Below are experts of layer 4 (counted from 0) of a mixture-of-experts language model. Rows are named router (the router's row for the expert), gate (a neuron's input weights, with its number), up (a neuron's input weights, with its number), down (a neuron's output weights, with its number) and show model dimensions 0-159. Each number is 500 + 25 x the weight over its row's rms, rounded and kept within 0 to 999. Numbers have three digits each.
After each expert's rows: a language model's description of what the expert responds to; "gets" lists some tokens that make up at least twice as much of what it gets as of all text. This comes from a sample of Wikipedia text that the model never trained on. Tokens count by the router's weight.

# expert 49
router:521489525507506488513545528543508524519499495508530468492505475511485457466493500549541525474519471485484502477497505495467532495529518496497488478513499460520536501497492488495491525440549508473496445511492503478540442513478539518464520496510497555489501482484524553520506527524525484479527500497495476508484508508521504473517526480517524540469528509513509542502459534460467515518456526479505537491493513505455526534482510509465463483486524526559536488529481550527520502502480495
gate0:513456496513459504499492485534468461510475477477509480495450489523516496490493502498494526494515457523518521491516439514503512503475478490485453513524516456478502518451512509466493513500511489508466533495507494484552434486510491518505509471458458463485457536474532520504480476498482493468526482527520503522538556511524533515515455476487424525477482508520494500467465493516514498510501494503553502490473503504483524563496482502478512507511545500487503493470458494496508463523463529
up0:470558491479533511513487537487476510513501522536463468521545547496509488527527502482488516491475490483478480489486513523500513497525507527497501512532446478511478470501492468480504485541531511487525499536519520467459514525525482496510483499478533471496486455538462452484535536529496533540517532463518487475517505527508504488467523505527539512488512505504509508475514508506468543469520518479508466484524448473512510507515512514507519529534463485517482485543557469475509514460576491
down0:487434518476496529510483486507510490492525519463484481494490499500515480518466487534517463517535510473462487514465470509522501513509487484531490498480543490526463513485493496499454493534509447524481471495504521476490509473530533522471491469444471480517519514451537465543495554469479484539504539507528527513491493459537496487474498502499499518474518504502482512499540537506498506552490503450510469518486509533478536475516516489474459458525494465488516479526495513469553499485490558
Suffix pieces ending nouns and adjectives, such as y, ry, ure, age, ore, able: policy, vineyards, in-store, rivalry, Architectural.
gets: "y", "ry", " U", "ure", "'s", "age"

# expert 22
router:474501510523481483519511526462529484478553485492468519535528530506491508486527516494522476521458538502492499520492500542513522500454480508478508447542489493495528489508520479502503464539477497506526507498514529473532507472539440505525480497496473499547502495512505483511516493455527474482480552460526522490478485528549493511529511454493493473501495477568543531477473493522465518505523482535460423502467530544499483468493490506521501518513488477520496498480487486485496530512519534
gate2:499460499496508510439501492518490548530538494445526466548507483514537469492553520447474508518482487520455534445496513470474516467508549472482488490455510498524480484549482473492459477548510538494519502548520518531492516521499471495514482526512512525507487520480504472508534511519472512460489483485502454486500488519556491520500530518514477469506521489531514477517501505494484490467524474530530505512510487486494459521457526508498511462533495507468495543498496466512508508480494535
up2:502480464515503466526487498476481484497492461527439482439500499560507498522485483501474474500542528503508492528490499480517527534439514542507489486530492545485522477529519493502495498469482511506533485496511537512512522477489516462485468474500505523533481503512568555496508472510504529530509502481469507517491551518509470547483475478518552506494450539469467529504523536486504527462497486491518531481508464502555471503517471488495508507508554464469477478509497490514499495513501507
down2:490465494457557486524510490498499499525526518435496434486471512514507517548483502551519490480520514480502528489523541533516521531470514486526488478542461470476514516525474547520509514493466474479484529518503469505553514494534451495547521468472493526493495533498457497481498510485484488533504458514510491523462530512498560531481462494483477534520511509495525516508504511500514495490553496487471499526495475533514495490485488483483550460468504481516486493506481495457486508452504507
Opening fragments of longer Latin-derived words awaiting a suffix, such as Jud-ic-iary, med-ic-inal, techn-iques, represent-ation, Aud-io.
gets: "ic", " g", "if", "ib", " se", " Col"

# expert 40
router:534508493533473514494502486515511495520533535525527491510525495528481476522520490470545469516479501470506526456499486476482483483532487555490468531504529514529523500488500442504494530544533508504525497489509520495508458482512504501479480490499530494502506514539540486464527522499482515506554500447551500515463473495496448465534504468530517500487499492498490449485506477531426525500487523503458442454510471506486503514502497523480430483513476478512501498462482522495531517483525483
gate3:481489484507463473480520465527451496504536479521493478512486561508519473489524496486476454533470585514463510505518501498499519526506494461561513521492489471524540492493496499508483488462520529483477487465504492448468430513541478478504489479521531464510552473512513491533506540481461520496486514504508506446481526487508479509517474482495474486474520488492469482495538481530522462458496475511480521493493498516505511490475469535487496504468475477532449475493468487491496493504484489
up3:485510495519483501496487491505501479476526509512512533538485470512504473517489514468525481520498567499505532474507471487505517513460493505554510514498527471527533535484506476541505509504475518484502542482532481481456471483539521501517488552487503553480528479504578544530504568521474525486492513492505508450493466496512466516505436495522481451509489519513490478542515511537512476478484509545519496505495517549476470460512482498507498526498475459505481481519472515521498543503480493
down3:486436502520489479503510487459471502504494471519511526553459494532457481482461472496531477540496469485497511498511502489524484496517494509518508515511506496483500490463501515508524491490469487531499536554528505505520463503472508507518510562562500473498482481466517502494512501496539490498510554462485463490512488480489479505510512476500482467523500548496452499521543510538484488525508529437560504504504482458475502524530489508491551505516508508523481535505461523499533472463558472
Number pieces in tables, dates and coordinates (200-6, 33-3, −12.1), plus inner syllables of foreign names like Pr-ou-st, Carm-ou-che.
gets: " The", "ou", "6", "0", "5", "9"

# expert 42
router:469486518510487489495535479461516521483488490479531461537497526519503505446481476503495563491529460490462498503517536489527521476540481539460490504504487487547483466502509555472458532573508478494470462532502507472512538502496495505525451485549452479494473485499503472493510493489524486473529470522503558520517518509511533511507499510523530513498526495494500487493527487509508483484502532475544503479517486496518518464471488508468461484538508530505523515470474533521531519492446511
gate1:509470488448498477514510529467497472484459540466505512509507546475485495502471524541466522506533494513519491482499549480497484521474488509470506472490480482500478529529508558534496527521529515502533470488519524481457530503492455525475501516486475504478490513450469518466489499504484469483517477538534516496525498510519520492480480456497482482490476521485480508494531538487495515500494532491511497477494477535503499494401495526517514478531496442518541531480547458523509523521489452
up1:502471497519512499517465518489484525474515509467473505478500468488464507520487504506502460496487491483550454498506505523489531437510477497513487442480486501497506492509481512477494547510534493466474502503515520500436531529448519471483472538500472530493529504476534477514537465487436490549530464519546510512455484488493502482477512471517496471490530486494481506539488510492472505521491525476453438488518459511492519485513504506464509510515446464539466467469509483506512516494507533
down1:487478489491490474498496457491486518516508513447479540511530477493494498540468508482535569495443451533482509500491512515488509523499531487515432497496504468499503496515499517465521480460524464459489459495503500506510523490495525490531476515532534493511496498535466511509502556437546482518528461518489499520521483490532508474530505464506524470500496539480498545529493491476495520472496554491477474474524490499509477467531485495504492530471464490486480490475498499505512457424496493
Mixed word-initial pieces such as C, Al, Ar, El, 201 in names and season years, plus stray mid-word n, e.g. Char-le-ston, 201-9/20.
gets: "ar", "201", " C", "n", "0", " Al"

# expert 20
router:488491503504512493482542522569498524478538534469455488536508492502532508522500489498551500542520529508473490489501525518492493503501509488532481505543484530529467499496513478519530462472465483472505506568524504511465487499460450479520474505496534495512519546489544535458526475479480516562516517479525528510535451497529546507495506522519468520480489522460512459481482500487492500522528534496553523506505483470487517498487519522483516484484511517539467520545498491496540498489501524
gate0:478528482479475495495533498493500516502499557512536532529563513462493525505456526531522500473490486513493518524466500502493521524481520512514486497514512493560509491503454500510508469545447476490548506525494536488496541495489502553485507473520517495486483533486465478495489529536539537520486522497497495497510527516498487500472497468506520493545520513518557486556522528517441510533498520518462515535527512466534479486456486469498478508550504538535534488526521486470498503501517475
up0:487507497472483475501484513512513542506504534510490540497571541515518517505505523525503479457522525509488464529503499512493455505514516478505507530514487508510506518546464498472501522462488467468551496486483523509534526499450494489469495520524529466513517473517482494528496521471519548479491499482508480501542493519493546505460568524504515477516543514500538463502455468483490503525511516516473496525480511503499486436485496495453483523497508577530503477468539513491482506500546522
down0:496459479493511471488515516512471509475499484466543529496503481452463507489533511485492551499531530491466476552525502498503533475496493530542533461543496503487543491472477518493498472442484484487515473469545511525527474475517495480568465507495488548510458496469517464472492497474507469519516504469497487494500459472486501494483490464514458494517504511500508502486489498520502505475477520559497496497552499499479552508511491542524524518530551508517480557487514515472494494514463482
Table pipes and prepositions in sports and award results, such as "at Southampton", "lost to", "award for", plus won, Best, National.
gets: " |", " at", " for", "est", " National", " won"

# expert 24
router:508502486491525499517512534545452555481513483535480475506541501479475468484466453492479531456478456505510490456527510499473471500522495479493510511488479493544537493523497450525516493473483500474483480455521557508470483510522493517470517471467499534477468482473503489499482512498506509469526507525455515488438500487495500510480494505478491486525454517512512505519525490519466504494489516563512524513505491522516505515520463478533522497506523442513487514474481440528478542539542478
gate2:507513474511534493498524526515527528491464488490559543516534532487530482467518480479509527521480487533498539433471532497484521508513532525500500517517510457488479520517508503466531465516546490540474470465468499494468446472512481509472475525506498481500481490517492524491532514537497527455497496486488459526500521512523513474470459476485495547530550501485554497523500509510510514522513511538519524490513540484534523526514492494473492499479564497526502509526492490528464441502485507
up2:485492483471513497467465508485477512483483501505494518471487475487506529513483488451508492486478508504504482465525515467478507529482520490507484482506519499479474518535479496494530492524536486464480521490479491495516504505498497479500470473503499503592461499502499490523482471485516531502529538489521436539491413486549442515514512529492511500469470474493489500473520502511520511522490556527499506524511544483491552551532507490501536498479518502479560495546522505532467534481547499
down2:506530491489523524499506491510508516479481527501489457517527504505525460533481468506491503489520560461558484515521482494493479493515519507528474516458509498513481481500443462486457501559524507501479481550553488491472514509533499553497540537502477501524538524525511529538454517508468491527493524530472505531540528488478491463497553484531492480540518514471493481524507481504491490492531496471518541521483505493518508504533520516493505455508515520551476518507486482462542530480470482
Plural noun endings split off from their stems, such as -ers, -ions, -ens, -ments, as in contain-ers, bullet-ins, stam-ens.
gets: "s", "ers", "en", "es", "ions", "ens"

# expert 23
router:476452469487489524523496466524497469480498458481507458553468491511452486447504519502515520485463467491536470476505473497468507491475555499437458542553523551513550479532543488523505470529517478525502467498550497511491470523516498502476504501516489519498467503504542505496509510548473473528528518525472555510509487504514519500498521485526493504480550531502523519491455530483538506492488480517480500472453482490513520511520510497530524474521499494523512485510509510485496473486506507
gate2:528439515457498507472522533509501445501479479464532524514490479535491512472482507537480483486472500450472505517492482506485485474498478508480480481510463473489554492462502513530488515518501459497465511452496482466508511536517520503469480507511482512525503541480448528497491475477484541516491489474481466496510516468534462532483521514478501510514526483469497509542463523470492475547534523472528497510502458527548510498492479477499509426545495523476500504497510533503513465546483502
up2:510447532449492492494487508509494474500468491511500478469474489537421528512510479522514475504515524522483496506536509501494511414494498539551513485483492464502479514467497490483474474510494508495482528477477523434470505487517460506549499432515491511492532498449494490518502498493442565538485503514497517480489484498517472476482529503528499482504548494510526487472491504469506477514524530538544485518502487507484522499487464498472502496471457518507494484489523481536506490533517481
down2:514484473459521483465539485487518494512518519530514526546499492479533474534553480486523551490464520491546495495484493478491566481535477478511495485499500476469495531481541487483520464519538522506529536494532484500523494502525474555473490506518474451511524502513514494508473522474520498502504506526488515555496516468500522494467521446477490532490462503505500506469484507520499447463492507509466534514461522518495532550534497503468524538481512485487466491497456532464512484497489542
Clause subjects and auxiliaries after commas or relatives, such as he, who, had, has, plus lowercase single letters like c, f, t.
gets: " he", " f", " c", " t", " He", " had"

# expert 35
router:505455557469514491484515491493488492479490483460468513496524493520444539477516521472541507472444467507497482503478504487522517496453469474475540506539512469487453497547487477462458493535510501499471501519506498523494535484528524520526510508488519459500504453522491530524455523492483478484466488495484488483514481489497481486491487525520493540551483486531468485508486503480541512512480525505519502470502479561477461470484538521511490535479511483502477482559516478561505467515506494
gate4:514498487451520511483495502524464468510482468476508506529515543481503488495522531500534458466498475550485464490516481521496524468508529522495467539517501504484489501471506514449500508497476516463483482534511515513507506474476501476427522515510513452541478495470509495488535469495412456457540531470523493474514492529542484516503502469497512449513497494524469507487473459491520496468533475516524467492457492478498504506475505545553496494491513476479485490500514486479491513516458481
up4:546514539462527518512485516474496508473542493514548513468489479449553507522495496482511478506562546473489523505538527516461462463516457494509513509460493511484542503503529520485491497475517504494495503426491514491526524500502502531510467536506430524486539501484508508511504479516514469510494523489531473504503490495513511507517467480487448522478485525532513572513496543488549504489461528507513522521492503498480506523472492543520484473506503524476492453498488515502511481496541520
down4:537521505473522484496507521495471492511508496477534504520541473509492482506497465517558497447495491444540487497484496484508514494442522421524535533532439460513512484497476492459486493520498480487486502471486509469503500493512483515498498504442536483495536489515478491496519492474451490522513501494519454515427553463454518551494467493493461501521488496516483512509520504481495548507479511513484524496483493523465458504512492536481494492499461505522505492510517525467520461507474511
Mid-word vowel and syllable pieces inside non-English personal and place names, often in sports tables, such as -ov, -ac, -ova, -ić, -an.
gets: "a", "an", "i", "ac", "u", "ov"

# expert 26
router:542479537528432488474460509508456520482530478515518481539510536542483459518507499492516439504481482525496503496502517487527521508486510485504554459476485474542508515467496527520509504429494525483502479494487492541528516548520520498494441512495503454521509508512497480479508546464528506507528475501478467476509507439502501535507494464523529529511510481515489463475487509488522527488467472531507524478517485549539521520488515506492507482502476490482527473502515457520506462504501524
gate1:501472512519469484482535509497464516537512530487501539475465528498493531459504518482496480483533491540514531477518525473517490510504504490483522502489481554514514506481507505459505459492504513480477513473489544503536493494508488476492439514500515512470496454496493501495490488474517483493525496523522497552482506485504467505505510518537536520513544470482495516540468430486520462489480455486443495499519464502465530524519516501449482564483504548509533483546534499468503536503478456
up1:518516491495505518561501523541484483488499478537492472467522530516476540528496488489512490538511462500491516505515478480470440511515501516483479518491452489532576502490520505484521483530501477501493475489545510510550489479487517482501537513533493512518525451493524532478523440510487486498475524467529528522480483493498477529509492485486450513448494451448475459493539489500486510509486518513522466512480518536492554477491524454508493490476493489468468504504514502446503487475513531
down1:448447539492477503508490462497475499502479471463542568485547493505511507457485497492510525492448494514472492535499450517507524471483529502510527506492530541538451469519454499502478521535512460456516515519490482507434490470475508548496489558480523484525460496501492479477503513519525503500485532505517496490531492491528497463487540458525515517536500491484513501504492509513470496514499484511476485526464482469540472479516494467519497484534461495498490522512516510546481487514488522
Nearly all commas, including after closing brackets or quotes, in lists, dates, numbers and place names, such as "Christchurch, Dorset", "July 26, 1894".
gets: ",", "),", "\",", ".,", "},", " ,"

# expert 4
router:502510521500532468515521527511508517509528467459498450509580497501540474485494522495513462495543515522490468515545508511506502481509507486441535485455471464490484517487522466502500485501528505515521486516480517525513490499482487498492504466502499529480481515455469520503540474484496497572506490550498469474462545499514541504519498487514533487496484545500455527525536507532524524505498498492485509509525541473491467522481454540484493462499493474530513510483491519463500447552490500
gate0:502505507498448543460489481499476527515490539459474506495499494550488506522494481482535494570487513491496489498495507503494485555523542473467494529444458500482503511504490494525509462497488499473520464539479504503539511503521533505527491492497467466462481481510517463497525513483485493500538545521450505458506476516535500479504497466493486511555513514523497539524502443582524543542507478526486491514516501472497560487500482534505500491489533495487505494487518486480501493532514475
up0:544509529505525524460514527490510465506491508464492474466491474527550487494506515509522535477503519468455515528470522544538417509489528533523452521475541462500506532519522493493473478511537520503469515500502495547504513497510472481483485516504538497489495523505523503557491502490457503501504548509502475521486554438536485514489513480479465470517534491496496508531516538479499484495473518491480496524508477517503455503514487498479545523498473522525471510477535527504513471541520523
down0:488522499538503430523531501498514470491509538536499497456494525484441542524501495504500544476511473514479509516498509471499510497472539529457479499453514526514512501520515552487472452464545474498517515524510506474470477483517499513499508505446500512517523509543484480474513503521561509473535484463533507474510504496506519493479509504510507526502491545491491553442517483484466506495440487502516525506518494501449463519511493490503438520505508499498504513490527505531537518500449485
Nouns opening an "X of" phrase after the or a, such as variety, number, part, independence, boundary, plus percent signs in tables.
gets: "%", "ation", " part", "ity", " number", " name"

# expert 25
router:527508507530488500504513462490475547472508539516461541519461459517482526475492527504491521511470484519504486530521469537548453485511507556509489489486515505484551520502478488521538549465483518431481460479532469489487422536478527500481492495509468465506455532482527477471449516521518461498485502481449465519521487507490505502448477490506489503531516487491533514484491527490497502500531487505513510493540499493462524482488510514508469510520526515484464478505468506509488491498505497
gate4:506504449453470507494485499510482499444495537522526484508497507497520537521463558519509500520504511526547532461489494509530486526525454492510479488505500504493563549486536509489534511517474521502494502469502497518492469515525447475499521473515498485504502509473487480487501492535511460510491500527456517521510457537502479483507508495498496518483492483443474468512527536522498525567552556548499526500494495504521488475489522494558534488525497494512440493487523495497531496533497527
up4:510521473518529491515504532478528536492521453498488555499489493495493493476567521476528533500511544487467508513476490505484469475463488488476488482474502480497492470524462464509467499534547488530526505476475506509544527505457544478499507549530484519522513498540511499501524496489498512465539453502468549528480509474504552504506506513480543547515489510523534462460488456463540513494509491518525515475497493491481464510470484504492530524480492472534542476507518486502479485502518549
down4:532480523507506501456478501499476522514504503449539543507496488499542508498518460478509503503535485500533503489525484499507450477480468505507490507513490536521508447503476478510528500532502544566501507569529481447494474528494531506496544536541444518487487508489484497499515515496508521487504516530494488508458520457480463498528517476537545537520515487460472482508492514479489517486490482532536483504472546449501489506488505493516522462543532512489458457511525475487461501504481506
Word-start letters V, F, b, v and pieces like or, iv inside names and words: Fivelingo, Todor, Vents, breathe, bunch.
gets: "or", " F", " V", " b", "v", " v"

# expert 18
router:506468514486531497545519555550522458488537497470480447470509495485504506526504545537506521486525483525521494534503460507491505489454517462461494481520512487462515537527475548448452479494500508540486497519499468495505510505491561507486513526523515505483557496497542464505521473506482530462486459499490464486488513475510507504512485503523492529477483488519528492499504506506508493518469561510509455488513477532487504463501546528535509541498512479487516496502511519521466503446480525
gate4:516481472493516468496496463522470488515500525490505483457526494501505512528480531483526494517528451483507504488435458452491474459511515516478513546465534505460540463482474521520469472569549486504482496471458530495547473508535504522492522524541500517535523523504506485488506484489498481521506553507529464497456462499499512474513495479482471479515462481489550496481485457491504466507525497511507485493481496494508529518469464530488498494473491505501456499460523518535508547486471504
up4:501512505496503507462532503495497493512519507537500430500492539503500508459483492493481544534565517489513494491480455496515515505530469465543472489477492517460476484528496491498423508493484501498524464545495505470537440537510509477499516514493514512481534529530462481557523489544523500472549471538538481455484537504484548473524483504508493515495472481490510516490465487491498505517487480509478517509525474462458493513451512541507486468485482487511493468520521517500481482491488500
down4:520531506516517468498518553468521472478487482523498463493520494532494485503470517509506534511546463511486508488522481480466458519502559506486506533502529490514477478490516501459502537515514500530506470539496482507529486509540526556515538489505513481462512495510468505499508516489493521539501500488475554476507508461486519519482476490517479513471520445477548472536499479495503509452462527507562459488526534477490531528470541466497472510452501548462528485474521504523512480492499477
Final pieces of South Asian, Japanese and other foreign names and nationality words, e.g. Banglades-hi, Karnat-aka, Venkatesw-ara; also Indian, Japan, Chinese.
gets: "i", "ian", "a", "u", "ical", "ai"

# expert 52
router:526508521540479502517481503505504495516477459493487496469451512486490515504457501475488515519496496516485497517499445475502512546478487491506511497493494506440496521473517513511503484441512527518482515512546493468478493493470460517494489543517469466484538555461456502433524471493494533510552468500506491477458467496480497513522512538504515462531507490502522447502463456508524485490497503478493548478516472539470481521505551512527506479522473452497486503536473501519531522522533497
gate5:473478514485470508531538483477489507521466451525540518532497502493475542476455502509546504499507519443502459497491506505541499494530489492492482477468514467544509518505535505513478494476448498484533468480508519456421480535482509481518501517507473512458467444506495495491528492511517479498514484476530481477488505506516487475478524474482523490511505481466504517541512476461507532464534522490557470509491476516522492467499462499516523474502523476509483554471482444529517506498508478
up5:526501515469518494494522535510482502498517522497532529510495494547483516470518478467520504499495487526531478469486495547514487484484509492476430524499425521520505481481481448517500493526467512520483452481498498506483539519463478484479452516526486498453541472512483499460515468487519482497493474466535506499493523473497515487493456523551528518534483457481514510472494478511487468507511530528448533481484485503515476478519554465488480507503493531522478486487523453505468500485438528
down5:476495498523467520506513475532551526520534535483503489508470502485540449455482499502501547515507536526545484447529505514550489498483474513492452509473509537549475523508500522490497485487496516479474522496477531480468440537484513536519496512515538528529495506531532515550511515498510508514544523494546467534524496473497445547522497471497471475509508503519512453497527496507500495515491498501500538524511451459477500498495499497521476478481515487468481500494497453545512498521526533
Colons and semicolons as separators in infobox fields, taxonomy lists and credits, such as "Land:", "Clade:", "Invictus;", and "(co.);".
gets: ":", ";", " /", " —;", ");", "',"

# expert 59
router:510473449489489536521485529510499501489501451504500526504502528512477545520454483484500469462518505471515507514510519470532521540513532517485542488494516460524511537491516526510469474522512471470463484498588519466467500504471450465526478514506492519501486505491517510487551468509511475542529498512490484506485490517489495455498458537483522484525528484513484477537433526525467445493477502517536506491516481505499524521515476492502502531443522501488482534480512473515537513503473495
gate7:474491453497477497495509498522484499524502468488487560472511492504494503503479470461475518517525491507512517490501511480503512495511443495493519569499525484483469474527509496500489472504462486500492486474512511463467483494542442466500527513523508446521479503464522523519511479544534467455550498507522446568512483510537483479524505469496504524477527523489485489486507502487484516489498529501508481529486447521490486467526529475464489480475451516470504486477525512558538498554476505
up7:502458483476526517501468496509485489491532505498463490503509482556518486525496500461520457481461498508503519473503483475460474513544487483509515429510488532517529472515478469522469513544479499469506463476500513480493526488474555530502502522531493498458542533520467510533502479470519482492507535490477513483489542484486536528490540491475492483490508521517481499512510518496457493475509487467508485481514523490491442459520549494487541510519469527505523527497565499510491509500452434
down7:527534510496486506489481492525516528490450477490513519527515498482552497452473493527460488503483480589505517489513431502498526474504535526486526530493531521487494518491472487504523498507527485486481480512511502488490506536534518511484512510504496499501503541545517469517508495535503458524502474502518517491467529497497485501521568475507505479451530477434465475495507493461496546516499486516540531538498499491495488492507459487500481484488454495542473505492498553518485440475529523
Prepositions and connectives like of, from, during, between, while, both, plus word-final pieces as and es, as in Whereas, clashes.
gets: "as", " of", " from", "es", " on", " during"

# expert 14
router:451476519508513499495501484494537449507529542513530526552481497473480519505529471499491499499480469500532494521477529507522482549499438533532489531536493519525536462510482470484510467528517492521486541515481484542460478480525491515493483524491503511515511488518505491496500481477526520516480556508503520523473497536487473481531443524460509521474471489523478519486534501470539512545522446465492528499524475513529532493504499449527484485503487508498470489477468533446493502542501518
gate0:492496470494469527494477505529499507454470539526486517507525461482467507490504487486493484524500511503502464514489512542505464520521541494470499511469478529546528469548524514523454520506484497498491492538520520475510465520494517467482513559512503474523464483478535482515529475502493535530484505517468556469492474516472469501514462514469482502538499509506494505468523449525507534561538454530505495519531458498501522541447476481468486501503508512484520447478499489508504504500446509
up0:486519528511458482448536532492505555520496493486517522481542525523513494506497496552506516503509483480514491503533528495494529469532506555501550529476502499509504512467520489472549552494483482491527491490504432506498543495512488511492490486503489513458506495504475471491512521489508506509479529494525501532537524499505549487484469493512514508516516469533523505528465469526525424506520532501505497536519516497518511461506537461534520514503552464517511514483482484504545512546534552
down0:507518487498523481510462511533531493475516487495466563479551480554461503480434504477473492515515468481495493506461504474485487468504505527494515469496510493524496494508472540455493503497513496475559521497465507477526446488485464494512485464497475523501511495496522468506542480487463517550512506495509488464498496468507512544540477515506490473512493467464458472489510486521542490546519466467481497484500547539485528505503498475495488494475532523525531490499483510525477560504491553
Backslashes in LaTeX math such as \quad and \mathbf, and heading "=" marks; otherwise mixed word pieces and small words like in, and, there.
gets: "in", "=", "al", " =\n\n", "and", "all"

# expert 28
router:517493498486488514533485579523480534486490500511530496530503487486480478471490524455492480465496484534559507481492482537486471532498517489468480553510471516486534526515540488545538518465522524504539496512494520508476520481518546498525507517486530512491499483528526512506478516475437533518507493501512477518473473495471544499500550491511473518469530465490523459517500533473493474497518487506500497522493508458539526497529507538486475456467475495496501545458537495488514453537515484
gate0:511530493481429540526500486446464475508484507508464493483504524502493477492495498500464489476537503503544509466529514514484486493521531539476472499495571511525508498562453516505515505475512542495543539510472467528483491486526460529500472504469480482491489499547514510511460499485499535513465477520491513528514469515530446512526504539549467503480502521521484557499461514499527502482504493527536487508467512497486504491545492473483523532497527490507502507480507517546503496464479534
up0:515505482501470480527492512474499498488488485446513502494508507509506504479517551481521519498507558536553533486499501512514530459486460496489495472484541469512462489518485510523524477465570501514514525525451534529511519505463516524506536496486472508507519526467507475526511469502482504515523467519509481517499505538484501458477482529530443475470505529477539524514480505505466485476526531538573490484471524471527518523498473452477506512510547498490482499494459496522473454485510483
down0:525485476507481514489496463482525498512510468499487472448497533510500526491454495483546474502531514479514509491516516532510477489477541493481455512463552509510462447490464442512515468510528510470547480516468472524497488542527516515492506430486502517466484510499530497446468475530519496473498501538474467499439488512491503517523449480505519505498514509499500480465481452492521507538515509517505519456488555469512514470487519503485543468524482481512494502480492505542484521484499485
Person and kinship nouns (son, father, king, people), States after United, modals would and will, infinitive to, and name endings like Sing-er.
gets: "er", " to", "th", "man", " would", " States"

# expert 57
router:500545452506514517526512441567482475553478533473538513519487435503545487495532502526488491503534526499507510460507503477519482479478473480484503527513463483497527525507469500519494537518544543501494518541461467506528540482490505508476452519504503499496506497507491506449476492515448485511508490494545521503492508511474482510501506482457511508521494532509455471496544495530519459506491520480485481485504490504447483510544512505439504484505485504513503503495488561529525489496518467
gate4:492480482511485525499517453496461509517484489510487493544497492495526487472478501505536507471494539495505475483488516496527520449523483485486507490488481458517460440532482505500495563466477532498514475456525504472518549498503519517511525559486509490529494488538523486510508520526506484492479489518513505487467466553507482470496517497503506495501496520469441490496527495534523499471498503486498490547530462460466481465575574513491541505535499515465499525524491500478499499526540526
up4:522490458504488505493529524498450464478493545539517517524478548493492485483513499521520506458502561471476497486488500505501538481504482482517442494490506514507537470496485522488445504488476500462525514516538487512510484504523514510519474485492506478519501476531533465482504505521507500494516459528479501497480477525531520499497536455523492539494468495496464475499471500504592540529542519482496512561510484478473518464521554511497502495516490514489533464518517491495493480534559466
down4:503477547515526495499531512541480505481568535484511508528494449477495501499472509522496484475497501505487520474496462500498473535508505504483555502522518482534510516489523518500509526535508534551482504538488519509516578472475514490524494458519496481506502475494473507487504471520513496536528528502545477490521510485529518481512514531496510536504516457517544484473503495475515531525538498497479514460536463521506495513451480479499491490520579481530465447486465497461507493497471535
Digit groups in coordinates, decimals, table statistics and codes, plus degree and minute signs, as in 39°08′, 2.34%, 691.41.
gets: "°", "′", "30", "00", "20", "25"

# expert 38
router:515495490496478436465545520532489519459535502497490490458485483531531517476508529475527489494526483498527503479473518512489504517529506526502491513497479500503452517496496472478509500518489480467501472458485499449511471460538499489506500513486505521473505488491522472494492498471530471476534518481495508506551521561484496494479506487511479490489544446470485458526501479539473521455498485524517490464540497497500480469501507465556482476480465537546446499468561466512502494460528499
gate8:507510524491500549467503489506544519496530519506490465502506503484504486451524478494484479491468513498517479465538516487479496516490490513481486479505466510544477502531518494529524500483463532481502456473459504480518547468486532504480519475478519494500514495500532474491496509452514474524485528451470536518572494461516509527478470472541492529537518503532512457460508485529495500492461552502517516510573531518474487504531458497524451498496502515504542501517531489542507512485545502
up8:516512554497464534467506479514497499483524528521499479503516489485498510499527512475474502493529555476507495468498500508463480503500469510478475480518466505487477485498536505533509486474490514533481490489483529493514507465511502479487513516490521506447550487491534516517483499475513501505517527450436512508564525486589496536510481508527488520510506505515501459460506535485499492523485529454512490489510538488489523488537484504497432536499478537515492514506554480538523504459561488
down8:501504498480475488487537512553524477460453494566475510537507492532527542506475474489496529526517479494492443502462472487497541504478526527473507506519524482478443487455505514488490513559505482458504519494500513514454484520534499502519515498484446497515501498497521530506494492465508524491559474501511491473523479554459529459556492498493535434537519493492506523489505510496495489487529471499509493505469465516538485501504521481505493499510540522509526500491553513506507466485492522
Prepositions linking a noun to its complement, mostly of, also in, by, for, with, as in "Critique of", "Government of".
gets: " of", " in", " by", " for", " to", " with"

# expert 21
router:500496498489491514479485476478484487507524483522485544503454485507513469543474488439496467480514465460537517517437489485505511503490514456500512525524493489483477493481498465492486517492506465461542509542490497508550528497479459508494514495498540503541519489472449524493487516465449497532497498474503505480477474467518513499544453501486517468546531484432483542473486532509447513525489468473544518500523491530487489504494474493501511500507483481481480516539491453514541518523524507
gate8:534518535498461476465501463547514497515529552510501477494540509499470512476469501488525526465520499487498504509499516517478515524519447494483480527466467512519502518485494510501485542474478503504529521522495536478489517482511557479490465516501522483496453541503496463546472487462497474519543513488510495439527501438567477484506543507503487546514539507501510521477486499537507524525524476494492554511462522492481481502486491489508498479515445488476517496528524498506543454504503476
up8:493473501497505504506492476564521495455514513544514467521539530473480513473454503530500473511521512498504528514490504517483499526516427499471506515451496508501492479448499511445516526513508487494538526486484490489472560501476504490489479513492507470550471497519519484520498517510485488500469490493477491524499489434560515456493531537513511509502532477496513526531480512456502507551494495525483523481481525510444452462509500493544504502517484514490484449517520478532540477478505491
down8:503521524518527476428507526498475548440544519500474495505451524514461500519519469511545500519479486506554529527497497479535484538501505518507550511499518473522486521506513509522525519474487502460520514532481486478517505491485523532544467519469537531487493494495559527477468497481490472515538515505514516483490489515518476505490488554503493531500466505483486503546473459472490522533503499553502531525482466490517498527550500499539474512429503487491475526503507484503488503484490504
First consonant piece of a lowercase word after an article or verb, such as p-acts, p-owered, sp-ending, do-ctors, s-ailing.
gets: "p", " s", "b", " d", " p", " w"